{"d_expert": 96, "norm": "rmsnorm", "norm_eps": 1e-06, "beta2": 0.95}
Below are experts of layer 4 (counted from 0) of a mixture-of-experts language model. Rows are named router (the router's row for the expert), gate (a neuron's input weights, with its number), up (a neuron's input weights, with its number) and show model dimensions 0-127. Each number is 128 + 24 x the weight over its row's rms, rounded and kept within 0 to 255. Numbers have three digits each.
Before each expert's rows: "gets" lists some tokens that make up at least twice as much of what it gets as of all text. This comes from a sample of Wikipedia text that the model never trained on. Tokens count by the router's weight.

# expert 3
gets: "in", "it", "ear", "ro", "re", "ver"
router:137123150106094106144098083112163155115141121152159117137109147147149146123129097136152097102123151142154113142135104150161152081134127125141112133162158118154147141170114126092127155103078147071114108150148160153136133142122120144134098123145142139098119121113130129092169116134124115118146094142158124096080097115130164080142163058081162124107138100115095127101137104098120095108135
gate0:111133129130112128109106149108122153117159124129152116106135158151156110085134086118112160156130156183131155102090159086107147154121105112146158131094107136120127150163142131151129137159111099119176130143189126140090109123157096144131094068121112090120114180122110079142105102164109112120162138112125126115136156137097089138135155141155125123170163103161142109115152123145091139117116
up0:130102117128125119099153112126126123117128167127097106201134149105115096133072095117110114104109141124139113137132163163177120130096129102082079134161111111144134143121130103115170122131162175146125150110119119133155119189107125120099132116119137138120113121102174132154126138098147154115131179064158159141109136118130170112138112164143092130144161148132134143122102129119113103179130
gate1:100152125096134048157114149141128152151191142112139144189119144113113113076133155143122135126137151142094105154127162116109172131127099138115115182148112137104152106133154132144079127117088176129148137157147120118141133124110115128087115132105098141107125154112114124104130111155111130174163163143090162086125120140134139148140089144131105105129145103099115104131094143145118114096114
up1:096168142188143134158085114173106159131121143145091109160144119087135102142100124128143114085130130130119082152106140138120130182142161158120139127141161135156167099114098184102098143141100134132134149116137126116119115122154125116107127100107069132095093085098115146117152136155108125129153123175066149112106126138123083108158136148142150103110160151105117128139131123121128120115144
gate2:094154113149125156158105076125094101159095153139165093107169154109113151137085124117110137144099099148147146152139148128163148131121143134118165127131165162145190125115133166119153141137141087131132101094123124118106142144140177127193086127112100173129118151117156128175095105126107112134122161142135157121089129104110115125135113123093156086162125146097126110142129113155137147118123
up2:183172153118148111110091123101120127123140149163126117139131165119119111125159080131105134163121110130158142133149083135136109130142095151111085127135172068164080101140072113096112103127112129102152146145108111133099141158106156113136134118140151095116173116167122157115154140125150158108134149137132080147109109119121166147118113159138099130154123112172150093088110137117106143127154
gate3:107098136123123117120109137151119099103119160109120092128145088138133117173124110072128122134168124155135147092157136096147075147076124116181158089121153128089162133096124164109139112148126125141119113123110113117140094114121109112172091161153110105133122139134066104121122122119161118069090127115143155136102129166116122105125131095110125108132087125142116194126103134123103155138115
up3:116174111134128098100122140149114146149073136133111117118130126118151096148118112118109144143134093142170149126128110128108135152143114144151148160104114117146162123161129132157120094138137081088153113123101121106153130130119137171094130144125182122192121175123147153153153115132104163119108126126099188113156120087134143131122092101167082170156151168106123102089108093151134149118124
gate4:117145133111102115100152129103102172176161151156122072138123132128094104145111149118113119100147100103150141086116129106131125134126149114122127173107161159124145114141129124092164146138137101155186129114106150104152148125132137090165111129129105127145119121112150074140122100127110141137179134106115109150123081104133130144069142167107132133090155101173157157135133176140174104127122
up4:100174116086106145115090083127098161104135067138133151099137128101047121160147119112163173103118127146143140102134105155122120148145108117120114106131127170108134120109115110105147111132122119111150123109144141117090071144127147141107143101113141172121127094105125170108135110074114121127160102119122142153131152096130151112160111109101149114119110110134143136094088137154176110103146
gate5:126132139094135111147142162109161127134134120088102175146168119131122126146123155108128141136161129167154110124102138146158135105131145144115088099135163143114134134109086133146158109112134174155162094167160137158131110143144110086145128113113109108119094101106108143102123146116115107103103126150114088181109136163119093090138156104101108095140086093157134126166173142121100124179085
up5:134158115184148119110107117135156127080141096109116169133133093124129078087160191112110108118109163140111132143107121135139141153166146177148137095138166134124162144131100135144112140166107144127155151158139129145136134135101153146080128136095141100158139116135144124145143121164160127135109133157152102149082126148125124109131140161143075084142155114130136117096149170164107153160157
gate6:115116098114128154141099113118129147109091126160190136094123142147133151164129145119099140092151131150156161140138129165114121134096123156127149190093131119109129139149127121119162115140087094139155147084139115081100104169175118100137118095121120128097127159168133141149088164126147096116123126069155134106113131155125112117089123144147095160127093152115173138155089124114128150112122
up6:090117155122119088129108099161161122103169126115131115140145138166092111128111136117090107098108118135138186127077125137115049128158153111114163135111192133103143135139087142145162108111122112160155154148150127118146151113159100141090108105131158156137116159121113098097172120099192113103096112106116132134119133131107129115122113132119160120111099092138142101127142117095121132126120
gate7:104121146127145140148183114143153123116137127137153090123178138139127090124142179090114125119117118113160112114138128155117085139115129114111120130165098104148154117128141152147152094149115093150108117127105172111097087075141160139080116139102119130116158188122172145111124106150164123113130133122133095151108148171142178125171158090114133109135110109098141135136141082119174148116143
up7:148165126144123120137145109154140130121129113169116182129154170108125116138175170155104162108148143172109141151144160128139129157111162096128100118125099116127130144111132152136131127127087072098171166156120074095110116147168104080137123138140129150102093134130108152121106157158079120128110104079161116142150100176143108101161119176135125134138117116128112117119152126125106102112144
gate8:115103123133150137133188128154133098114123114139109078160122088134099122108163140139116128108168107118124093118130157135123167167175133107119132141140151140124109124142135141125087155087097090116124105135119104149131093139137166123109114130106143092145116108132128113124122113101093118146132158135153127108082125136172100110083180094056112164148167116140175122132091118135165109111138
up8:140154165193135136134185129113119104127114159113101104145132123153120128093113129151149143132133100134111134092151109133120136154115135083125136145197145121152160135093145143133110106127061130115063119112169150157126173107087110124150084103128150161088107125153133097144160117121134141112126126145131156156117157130154126113085142115112157143121125136120122166114111145131079090121124
gate9:107125112122115125144093154135115112131129161113083124124080143148115130112132122126121137199158127157118063163067134122130116090141136146147136124132132112168118154146147134079149103142114108130119150155078142096135174142109149115174123127120131111093136101140134115147143129142145113103094154165150117150120124120107116122102108148165150111100121132107145091123096112163045110111128
up9:143100109148103139109142081104184130099150156134109150100127075152125107108110140181158100112131124079084174128140107096125097101132136140160113123119121124117098136105110166169102115138114115121150151124154113139092131104150126129113169148131169112136145116135107134148084149112096144102090163124088112144136138127150106158130144148123095134149148078110184167098108129126136108138119
gate10:089142138115157129136112113086132144136138158098129148146167129129096094151160104101097110134142121163169114106116102129123125108140138133127128129150164200096121147097123105145094155094093111114142174147086133134136142173176142148111103130120108122097120163184112154111116144121118148153141103132163137117143082149154154136102102077112161151131127130141088120133159119123126125176102
up10:130133125099114112096122092099103090119143149096163095103086160111134092088099127115142138145160069156095145139058170132152116119123099093126120111115138096129132111142116121156135140162124094135146106097136124096112109114114168119134136105118140149155133076124159143129102113098128115109152128117141104114110132088145098128183140166115066122144152117102169154141102126121107135118128
gate11:153148108141131125141113106148105086090158099144126097133124086106115156111161199153098095094134150144171165096133130183134136097097122110152169091102150133123110136128132149149113162105148109140145145112119106101100160164116120134107126152119113132155116123123169132126125156129130095115131140170172157176117117137131154115143133093106162150117150136122165110119142127072119171128114
up11:135109120129105151177140139153130124111134112134105113120132131113194136136102122146102147111142156084147130095108123110143169132097120114082119133129125125139109136099098117082141089108110133167103142137092139127121158149155129100131134163151147166118124145126111147143111114148064149126116159163140134133123126154118143132120159158143161142144135130055123157143113159050196132129138
gate12:151134160122093101096110151125120102103108146138128118100098134128183085142128114152153094132178164130134065148121171126143129123154110122151151081156128151131155134124158171129148118171071107108103116102122145165144129167083117124118127129121143140146098090095143138109122124130126090135109129093129151115165110163138145155122111163118136161115134162149138099106167120149077141130134
up12:167105120147112140112094103133125129099127113130100097138171107116154123118157099120098130163107125130134142116158127082088120160141109133154138064116134147116147070113125106161150170129127130154136134117187128137084137112154158120102171175172151090169122118105129162107168143113125113121150122076122136116157134162099079122153091110117136139120136116135133109112138157143130122119167
gate13:114153113117132123147118120146120114088124111120137108144140103086157146099066105086142128121117145125172116141120147119120142100153125123130112131103137117122141141126111144124114121138119168157100082194142140114099114141146091140100159098134138134061122139077100138131181139131152106118121096146136140077098104173118080119128074143111108148158126127177121145116130129092098137141089
up13:168117154163147114123145172096161129183153128137133108132160135097085116153139157080146090147142106095077146142113146165147134126151143099157147108138120136122134116118116125153151140095114127111138152132160140119115163102154115119131112177111130093143128109140134135121134138116111149103132171167115122143177177126123109112125141135198118144131135106128133150134094151153180169123181
gate14:159138103137128068163163103188157082137120129172120123135093091145132129085084132117096156141124102138123120120135135127119113138117118116171135114126118111122156101163121146112127056116150150130110115077120152110146121136120132162096149137111097164132146158134083128103141140130141114140122135159119145123135095127127129124163085070139133146114094130130094162110078083117108137121101
up14:102138113147104132144127087140121103135143169132158132121095097092132124120152103121052164104159115126136121112107129152151124118150120120173166137143140138179132101107170128105113169130104123121136102073148157176120121136116140085121134128106112144148120101142142145131129150157117098144117149138082151149149100148124113087164100088135094132156089127135132147150076090143152106165135
gate15:121149096145141145120119135137140113133101131132120128148128116130168091088150165116149143156119131139104143137154120134135101134147103156169118144124169173144086130092097109105128095133086145166149122137143164125164171117114077132114125117156116101098159156130088139153133123092112114139127176105132108180162135121135110138091106056132158159138146133117141098167120121144145094169164
up15:119128112139114142102136116161107129192090140109105097089134134128165067103127142133110140173130130103141143149121118129137081109114142130141076147116148107160130146128086126119160116150131137122118098127083149115173141129116085163119114122136104121114094167133132118145127154104102154124152103120154109166146166102115140145117144123123126112113091197102133151127112151135206104141147
gate16:113177154202134086157114118138156158143135129129139125143119128086121111135088161154140163102129117116101132127129153123134104102098131075101153113088147100163119135151198137143130145131122124143144153142109129132118123125146134137104165179140149136096109102120131104156147125112143137123131097122082137161142175125156126158146148151153115117155150151090156091149148161133083123133169
up16:118070102167102115140112087155152171123120118128091171115159117084138116145080126126084137122139159070121093131148156108159175167127122148144110173090117106111134163121134151149163099153141148109123135137136145131157147147139115133098141138107142085113084150151116119092115107140122136114086128115189117112148134144101133104141138112165105142121121128122140128137120137108184143143132

# expert 59
gets: " and", ",", "%", " for", " or", " against"
router:159175150138100157095069159095136108113167104142152114156138113121165112130131122114113114106128126117099127154167125136122134172103145149175129117141137111127111129119131153068157149150172118098111150124163126174178121092146105155103075158129129083177135153118140153129151127126157147157115157091116116094139122111134151114103160151114128141116152101137097101110147124136113104130156
gate2:157153108131154121120086097116133129128094123112142141083108161132136111121149086124113138142099103128142155107185103153122105101128131142117108171118115152113125116109113140133187131079147159111098096103122080137127099132103112134127098148136105105121097105120146101101113126107148163185119148154165136140123131156130112154106117146076100110143189163163145139092154108124132088100135
up2:156077105095129127154084124145138147107129125156166133152102160135106127126135128137101117157186158159113089097172122121168140125180159102174143138118148128142135158146114141130169116136141089153133144132176121127110159134121089140111189192109119127117145155145122135096157118149138112121128096128092144123133109150153123136099141148094087101109139138093098116167134135116119146112135
gate3:111080085155167129106137087197131139126128141140115130138121105130135112158099147107126133137163138149117142107118117092119095112109160117094128154123118114139161139116138139138153137142152155129159105145147125171100147144079135140133115107097135175139136166105144154151147066139108116144102129117128181128073090151165141125115138174147185115171129164137125119140165149126123121144117
up3:134110104128134102100133157172142112144165138139125122110171133173123089167135135098111150129160123132130137150128166092108078111098176102128103143134139109137166107126169110102131080101156140128139116098147095134141161149122148112090088106139157136151135131144171155098145104137153098112096153095093161142152149166150153132143157130142134079125153156118104113118128186137129112137151
gate4:112130143144090128175141103165121111136157086139141143163145106087126145119161127150145102158124144126117120140088124152159172116139159165186111118116113120113141119190116130114144141136108124126079161143154104075123130146098155154105139121106147121106109172161137157165101136164082125147170108147094115128095133135173131152120141136127127134149162121145138167116110130122124109150079
up4:148127153170122088156131125113129114129111121127141197163098087095112117110163123132146164157112115126159133155144146119115122148128137137128125140143087131090142128113116155119164125158133151104084130168153131132157118179173129174111109082105102155089138117142120165084127116106105150097129139102115112124144177145116089157115145088142097135139126125149141109115126104160150174165110
gate5:170140165124101161135172101106098139178093112156127129097117122130118131142134113112124122118122102084129139155123160176145124092138130116130104117120107120121151146174126129163169111119082097117129109146109126131126150120109159129146084154130168092117097105097099133105152125119170145134144090140139159206123133118088145175154106154131141152120092146144110096144109149116105151153104
up5:180132130143125162125189107131116130121183128144073169140161081174097135138128130160136119106108131112110142106143184160131147129114145135091089133132110154084125121147090107086135101126130134145118116114102160118160135115134149115157102121138129115149116140158106183134130115132161120119125117134153079154138176098125149124127114115131179163133125157156099142128115099178114131123114
gate6:169148163105143136142175144119137122127147150117138133113113099090063136115126140124082114136131154126137145143149121119154115134140097150109152131147195166115098196111139149123101153130106105160160116153093116109154113143091123119131125137161151146144114162171175111131096102125117113161165145116142054109132083128131150117125112123109122118157103128149110136082104125145130151119130
up6:165131143092110114128148136101140107125099105115134101161114130117099121116147178111092139127138118122152128143133130134117106131131161133104140128149185184161132139163139136154128148157128127169146161156099112092138146091083139158131084147118197104116158156160175118100127164121147146122130126108160122099113076143155164127111107173142130141159131128150105082122087112103113125125129
gate7:091152108108123145116118076139160107135109128076116117150134127112117169112170175139121151114132118120120098088137110152116119141128110135159130109134154123117101118128090164150111112114117091162162102145131144136147142110105167139114073127103175126156119164107108103112126100140130117107152128115131149074113174133109101170103096133092136168135137131139108104181159105117166166112162
up7:139107114145114135142140093116153085124113115130104086149104164133146107160134125096133156171109124167125116084108075107120129136082112165137107115111119111161101074115152156150117095113166124155116141138097179135147128132085147127159071106133141070155144149131134111144101109132120138105168129108121107112145156141089142141160101128108107129157157129103105107127118108089124162121147
gate8:139150124099136149138109081136119113119156137133127134109102123112149163100114126113176145164077159116130155118143118128179089160139156118158174088144119151118126182138085133107117100129148128167155133119144081141156113106139087111126108132108143116131138116079146115185128140126140118099138114132110159151192125157158127124109123137131125130093157154148090128097114156121173135151092
up8:124082124195114126142124165093101154128113157131152131135129145109099154156154149117141129141171093159145087144094167108112098075129106157106111126138145141152096075149133121155114149147082125112158108135130151146087097096126136162208107138147105130116123134124107121141094132141109152148143147140160108113094140113099130116168144143093133141143131121108156131132147131105088106122123
gate9:138147124115135113187124109111149133158076103131144144103157108128089104129116140119172155118128111143108087124069112141139162115121134136134134098137157095170104125147140166089125121142120182155102124129140119106173149119133103164124141154113116103122096152136134084138131129153107150074153121120101080132130130152094132147144128114109132095141070126157114081130168150155103123091125
up9:090103146133113108120135094099144127067126120165165135144137139115156102120170108135169153068125147096100119139131176152126088096147121144137170161119162132071134105102129091157113107125110125184111117134165114143104102111149124112171107088091134109127121142137143157157101135136152161121139122148127114114155166113173139114127105152107149133144173122111105137120125121139150118119162
gate10:098144122140150129107133124082091155139114156101102118125134142121128166142102132130167124142097153142086150132133169171136093155151171146124105110187097183176116119138144168139107108142129140166148120128155167114099092181147115166122116137141157152179109128107149151162124133123120102120138124163121147132113137098119139123126101151113097102135151168107148175148156130120119116152105
up10:117077159100132112135088121162133112105092104138145136183088168109153099110161141144090158143143083079108110117132061104159114137093085143096138132080159143119113124122104109125133099126115151110105116121114106134121132100077141099125129104110123149126100141133119089099126158111096125153177149099130104138136120129126144157117139130139155131118133104115110135107151169131159150158164
gate11:143132134142140135126096063126146097125115179161141127185152115158135144128143120123105116127123061124136164102113164132139105154125133115139120132133086154181117122080171104156139129101129105119157105107159134148106106158063147079141094122123101141148105157154104080123139103145143127138135117135121127122172127111126098166147141141145102137123121129129120098110162144130144182106139
up11:105125131123089186142105157138100142117119145131163112100152148152128143130152102143122107169116126085110141165171177168118142118156161152081103178109092138092092114109128107100115148129138091119146140119162120107140124135123143146096141145127153133118176119132130125109115153151163164128124148140089097128137081143150148126152109129169160130146109154170145150127138093114119171171139
gate12:157154092110121144131146154121150134136141113149098158097168131146121147114117158138147124150117164137157127128132101113148115133124067100130163141145112140118139137143117129122132123168155086121121095130121143148162092110108135116158162103159141156139148143151129166203093153109092118132148161147149143103169130135169111142051130121127127091138115126131089099132100165126175152136168
up12:151141131136156112119086138113095121120146130146139140170108111131126150138122134133114092149133123119128140150162158199097100140141181146135147144115140144152115120152069133081170127140141115105098107105098087134100135168108149119127113102138106153152137151118135144136120136138082147136138110113064148109124161148145138148129115114125084153126154064179165111145108113081104122146126
gate13:118118164138148137117123157139090168118135138077126150158108166135146085182130106144137134136129116143116129103162110156168099098097177112135140142144142157105135113078082168160156136143114117127095148146128187145148138099119144144172108122113127147123115154091108127128079121096124108122164147127136105118126135126086121124124132157100104122082132152149159119109113094157099110176128
up13:147131172174127149152142135154131115153170148135111138129128156138070126173112148131167143150105170100134159145125125073152164075100170115146126119130139119118111143138076104102098127130104122136149151110117141152161140098120159131132114129141128169142116113164145141110169103112073155141119127137109148160112102067143149130100134136116163134098125124154119114079139122110109133118170
gate14:081127114145125131150090127086141133119136177151167116112130147130130112096159184121124159138139106127110084121131125108154128147112148161147109123148131153092116131113130133124176129172131120094128067069101118113119096125109128143122117096124155185128107123183096127167108145114107135161126104112104148120114175146118105118129107158139138171153133106177159102122140125133088121146106
up14:135108119120125103082126139123179117120100091178169160108115154145138126151082110116120178163158159174117078116130159110130154115164116123130135114105132129109112137121102128114097098103123138145119136136113122099125091126130147117174108160129141135109179166136047143110101134130124146159123175115138127144123140152058134105137138148135128106148137134141120120091120143120118170100132
gate15:106101140140135086128133112130149123163113107100157125101101132097084127131121094128095151135144116140128127118112115160167160119107141106100133131122127117144109090148131126113141103112134114165084160159142154111163124140092151094121127164143138119114133165123132098141131119134163086100129104098112151133116066192132098157109083172149097092145092127078138168146126140159129085125107
up15:127107119144168155099147137159119089123159111139140125102131105141155147123106118099125143129116116136162110106116155093130073124135097158163113137156147118170136190164120094129113147118096151111142128122092133078156125123125134116186162138115117153140087128111122140149129103104146137102087122158131141161085143120120127155092126135183135071165128124142122092131155112127146145154073
gate16:133140134110166112159117130104171134111135150156140147098145147130122118160116140124121156147152121125177085139131086094138170104150121149147152080132110093170124115127134172149151101122162112111098114094147130115165115137144126158130163151155138146151183113124096146185127116158128143139127107132083144155085122151087136171132102089144146134132133168158103105094125114140084125137116
up16:139136114112130166105138111141102155122158149166140076141085126112141123134129129113174152099113168151102092089092117124104146147142168087085155144116094106116116125138156111125090129131092115146154145160083131127143138115118125088134088099143125125134126159181165151117133123097151148106103128142124118102097125104146127097101170131119122117170097122153144109150161112112096145064140
gate17:128118124124129098170139152120136141170135099137119117122127066141112117082172132116113136101179089124133099110086132119108107130132129130142103169149168120136100144063112147144168092098120134187111117142168097140127115109103127121135103131157162117140122082127152100096144128099117144109139104165153180114123171140155101136157124130150134146149127163108115159148147166118149150138119
up17:102144071168078114145106147159123138127110102132120127144064105124134126151163118166131170114100111137149120162162148113068129130130153108114109119133127126144152124113147129138081126140145158154104087132124129102068156121107095125152155140110098091114154118140141131121117131141142120124140182121085158150140134121121159162087113094153111109111143145105158089106104132161110101159124
gate18:108168143127154121160088151116119085087114151127111165146154143116115138153077120133114135144158131133127082139134157158133104154110125148158127082133098140140147159100096156171137139142101132106177134132169143150097115093126143118113116146158112098087135142094117071121125133115098133106161125153108112124073130171131112116143147160109150139133138130140055146148117113154125145102101
up18:122135158105149094121146121113121129117085117142124137148140121132126144121118077165149162111166179144116105148147152128109149137086123147110114061097088119118151138115113147132126146169102125146177120122122114131095152102123137071170101135164112129110110166143133102140159129124154103144150134157123145158123101118095164103105147179139123152165163136146086090137090119109105095114105

# expert 64
gets: "ot", "at", "est", "it", "ast", "et"
router:121192148118107135185084144124141132114089128139153114126129129148099092166090168088114129155132141147105116134122132173154089089143108133155136092156104143131132095148141107104109145179095112171124098124143155096129117106105094142167140139102127123159153113102117151082158155119109121136117133161100155132090113120156133115110129134120104122140153119133128144168144070129156148130099
gate0:161120089107120156079119126128132113110076178172162150107090135096132157143115153126112135145147169133131144116114093085122135134122107141126116163140162165183081089128154121129149153152096096148150134152097086172147132175123131163168132131137152122106127125156122114135143105115138108150135158120137140150116117157167177142151136112153109123105119126166180121124132107140139137152127
up0:110131147123165111136169141084156178125095198101126114130185137110116150129170130102115114114176121119117118134139121129124125134124106156123134188126132101154134104147092115119146137157116146120124159129152111127052138099159117115117115128144071119165117147113122165096151134092145114143076124141115131122158104149086114117087130129146150147149149104148139119124088153125126127106104
gate1:100116099115077104098134093140134135114165115149129131104109146112126130137140142178111128171121184152143146090093145120102121132138115126133087171133133139118172167128153150122140144112139094114134123147110119092094110076086129145155130121155159138139110153133095121122158089113157106144158133079108127140131149130098152110130101138130144127143125089193086100137140137136089102170161
up1:121104103126143111103133166149101115118178148115121136151140172150118134114105156150149150117146117120122119102129160130131074119147113134109130088083148181097090147152124115081181155111100110109121089135124144141113118093115147084133164132180137148097129145131121143105144116107147158132101110178110141137111122101109164100141125111147150121142100163154060137161118138095139135153134
gate2:147111095116136140087150174136157144135110154115116142096097086142155111088088162135109151147107115091132125120107140107162128134110120140137110133129164161104082127154092110118125151117162107127155120114160156147132168116097125090110080086143124133157139109143185130059102136166133117113113143122129097099121162128145146094160155091141158161169130127137129102143144148148144141145122
up2:153139143107133133135130129159075156115087157095101114118157085111128090161109160115135116122167146141103071157120131136147090088140098128139078108125132127125095090083108132142154138123147151091134117109102126110130115107080130158148160122105118137117127172151112113153118119125131116119126170148169139097151142116167122141141144171170143163119127125098084106129109132094164151146094
gate3:165125105100144167132076117122107161124151099131140098076129126158148137169125139127109083124138131156137103123117161120141131133118115143124140126097087170133107136150115132165120144154135118132153134148161119112136122115157081166165141133182112088110174148069141058117093133112145157140124146142106134139130098105188133122137128128128136114154137095175154129114113122133136132104086
up3:136099130115101132128102104122142118127108101132123159128121171086124083083131124162127145183112096101072125133138118119074119135079130138140085113135147183115106136158120140104122093083129140163124100139129079138136164099152148121078134109112129166149104120125096126118118125143142134143091138112144139125083116103158110113122154144142133163086152111113108146153112151132084107165141
gate4:087130114093106118106146118155137111141144146105115091091115135117125137113157115105146077117162131137135091136133131106122112151098133093162129109129114107149162144117158119130117130114110151158151085149107116092092134142114161158129082179111134154127119120159102117104121058116154122125147148099091160086136138131133134102122117085167076105091143084117111110084131125082150147124114
up4:150107133106145126135125140121141125108148137143099116139138139097150118130125130135122158096124151100075134133138115144080149133095115184139128117122109151088095069140153108135144128145105166163055158133147117135099138129110137095148173126156185095097112124125102106143103129123126146110135111146145060102118134150125113145171128167135093112143122154142131175147130130129144148129064
gate5:125118157118157099133122108142077131123164123121166069113077137164151123123138135145113130113130129097162136112115147098105142100149152103077128143145151106120121149114150088170148115156123124125163137121103111129103166087128101124114125105100099204099126133141138138152145151116129149140092141161110107115150146140159165076113117104126160136083109112101145127170142137146096122133088
up5:085143158143061144138140175151068148115084142116115130097153114136150158135120154124097132128142102142134144140098157143119077084130168108094152111116152121156133158090143129123145097136121107135132111096134129135113167110124112085156101116122131152125085152121127102146131095106104117098129154129117138139105136112114141125161155088139163130090078091117152079110112104145129136109098
gate6:137155099115133150114142116142137115143093125123106089147146173140089066120147125104105136126144159104164146110122146154132114139165149124163087096148134110138144135159142111160141127076120119159149122107148111173084153100105109142105117124160150089127117154114130125123103108091117132100079131108117129131159149126144139162196114170134109114106091133128199119134095096124113127126123
up6:110165122157123157146103185113130098147116088127104092110125138120105157137151121121164132112137101162115105123119181143129103139127165140120143110129130140132111138135127077094157143138138108116151143153128122153113135096132155104168119107124153152179143126116118121118111126125118079132168150145146183108177112129079082127134169095110063150165128108125175111118121125142114143087122
gate7:155135114141151154109146109135123086137118083125094139118137122102145134072126123146127148095128115145158158113145136162113102126116113100127145105119135087067120123170123152111108155152161153151142118122130173127135141150125076106119117136135149136107136113125130130110131089116166143091100115114072104097116158131120150120114101060099151106121054115085156126159123132101161102127118
up7:163127106146129124103125139129122146104152088155096137122167144131140102127135133171112143103133161172156149112157156095127128171098074144155133131137121085126132101133138155119127104115150122154146098130109136089127140132091060142138108153108127109132142155151126059112134114162133137120171150098123130121130171152143148151112155109113131123111104153141141152165094106120154176110065
gate8:168110108098155115144144140124105149118121144103179151105128091128111114115118147098128148141118158115063121091120110105093102142127107125121119141133107185101143097105187095108115119148109103155121159124110109119114097120112087135068137123128090128110162114137119166130160130156111128122161107150126124152114090168115129118087094125128129186146129123113150149129159121138158153179153
up8:141144147105115160091126123103140076135157141100129136150128149164150149129132130165148109138139163174122121130118111136125189125151137101139149140147164079143106178109069128183157113121118136106149114097103131136137149105135132084144142136176132091087106132120148110168093139125141099115086126128138114123105182118112100138153135148089080114116138120158152124133125135123101120100165
gate9:088110148151159165090147145132089136128124181146138155128133126126088137128132152156118126124155121132137120111154081151134118122153084124132092099120119107111095111128104095077158162131096140090105111107132121089121130168120145161099107109115085134142139144145103121144174173137166132162129116155127156134164123118106098185129118101146110147155139149121150137141168107084073128122128
up9:086142175096130152102115169134097140159108120113111127075108133117137093101089131119137119139112089106123178126145148107110137120157181107117126118156151054159113116126109136140115139099150121127183140074177084137172155169155142126139145105107114135109112136120110139136141158103123141118129138071125139107125129113152124105168116146148139171109112144107155124118140144101118120113133
gate10:113103155238142075171130124098097089094151116101131134150144123097109105137137143132116133136151120129143150136134185141133156119167139138100125103148122129124081134167090103136145145105166121116125104133102137130096143108137084107113105137160138125132164129163124130085151145132126094122135115149118125121116107166126126169123111130129100111162165095102166126102135142110147153117138
up10:128132108127114157114100110092147151166170108118123126156122178154122136149089116119117123070116131124111136142217081163097097122101152127127100125130153138107152137127159114147138138076120080074169129099137136090138152106134121104097108092154129140130120097142153106137116119124135142089122171154102120139126124131088150147106132117142150173116137150136146100157091121129125145120118
gate11:169150154084152138161058139127155102107132126136135054100130091110133175129094162130107129156162137107156136119136146112092105138127167161164151093103132113125102117139129125137128139099123159149135079168133129105118105135138133107107110133175103131111138106127136144116168093117166109116134117105115153108129086152157137114103091113081138111127166141163134105158138142105109127134116
up11:154112129147111130081127186082130093173175143110126151135127132163113084138103147140141105137146102140118138134171154110151124139097116102092130101125131087111142128106156128112134128117128145134117146111123135112127142181086139160094139095117073167102138163095130102094117153097149130119158114138145173179151108103157131137153110156140134116145104142173090127139143123124119147108084
gate12:125136083118096107142065079140110145109121134124108140135135141093117099078144151115087124143125112091165094113097136089156137124147127152120113097113136132119091100158132131085145138068170139120097119131110173151140110125124151120148171108141138110134127136116155107113117122154146114169152081080127125173111168103119113134120102167143095112111140153149121147117147136143150174155131
up12:115123097127136077130108072145124176136156136141113137136079111129183115122119154138172102153116131097134124125152121162131138133152103160120082149098120102115104136170116141119154130127165136134135142128088153110122144153164082089145158074142135099120108116101134103117165143153145130127127084117130169175142153130155106115153173138151072122121143139104170123133128120113128158140151
gate13:137111158164101175142110112138103117120137138134157122114127100106107194143126134111112108104121141141120155135124157123149151169113114153139119136075126137149193138075128067123115115162128120135130104183123105153129086110158149142170125165148139131119140124108147147118119143172128092087098113125135127138132131176123142143090156130121142115117133138124158076146104125147109184095115
up13:100174147121138141148111145128174142136138128157157118108060106155156203135122125146152115120115115160145117157139107148190161170144118125119143116111140130108117130099155123129138187161137145121102097123119110181123125170134136133129097127107124132057137134138115091123126082121123128148117124095141158172133148139110151149123136126117134117122169091136132163125090131132119115084107
gate14:150140154066086134125125134163106082130170094162128117118119140132090092144187134163120112127106103159139147093137126139092110156126091117122148126135141117114128143077132115103110137119124089159109088157129128119126119093119147112115163137172129122164168140140150136083170134136156177111161146144087129132130114104137136112146120096139151122142118117103133133152128150173099086099160
up14:106144139122126127145148121120110086172112147122134133126111128129113128140149163152097133117093121152099135125108147128113143122113124134118221138131115102137131080137151119102130116095129107119135134175166130114081140111154102108160131131094178106134168105126132143093119142169089088162114125120105142125135142161163114137129066168130147124133121140158060119095105124096138127174136
gate15:114129126115158116132156133188136143173119093116154151125160121164101141114161103163075147131113096087101122113114092130161106102136105110159133122112146103130110151159084118114120142118120148142130100130149148146113120135133167172199113129138166145113123158136133095119077128119152110110113138176112104146113174131145108136090160140106152147148106143143086122110131096157169126141113
up15:129137148125124138092098149122108081097165155150111096139129128094148127169124149133148086128173122123122108134174182123119140156086125137139151125131124148141131126100162130124066121178194142074160125108145154140095072140134091102105162108104113128135118114151127137113142129130144129145127148126138098157148124139145155107086137177182144124098106133118133125135132157134154152136128
gate16:135093069169143118093141124135110099130130115073153142096124099117136087111136126127116153159199181143101116080130160111099113126129142113134138129156143108124161170111139110127110138181131151099107128143116111124104155088137109161133130094143118125114134135125168106131135139107096148139111121138131117146143101136140139074164140138088119096132111134132135082169122100121137070106153
up16:145166155125125104142123113139125143106094140133120112160126143127081160181158154159165113143116116108167098140135103145081162154120091119137146103113099144121117111133121149144159090105151109140113113126141128146121161153123137109144127141112141158117109130132090129130145057116111147133144079108137155109118181111128094153146119116145145162123105124115168067148150144176132174166093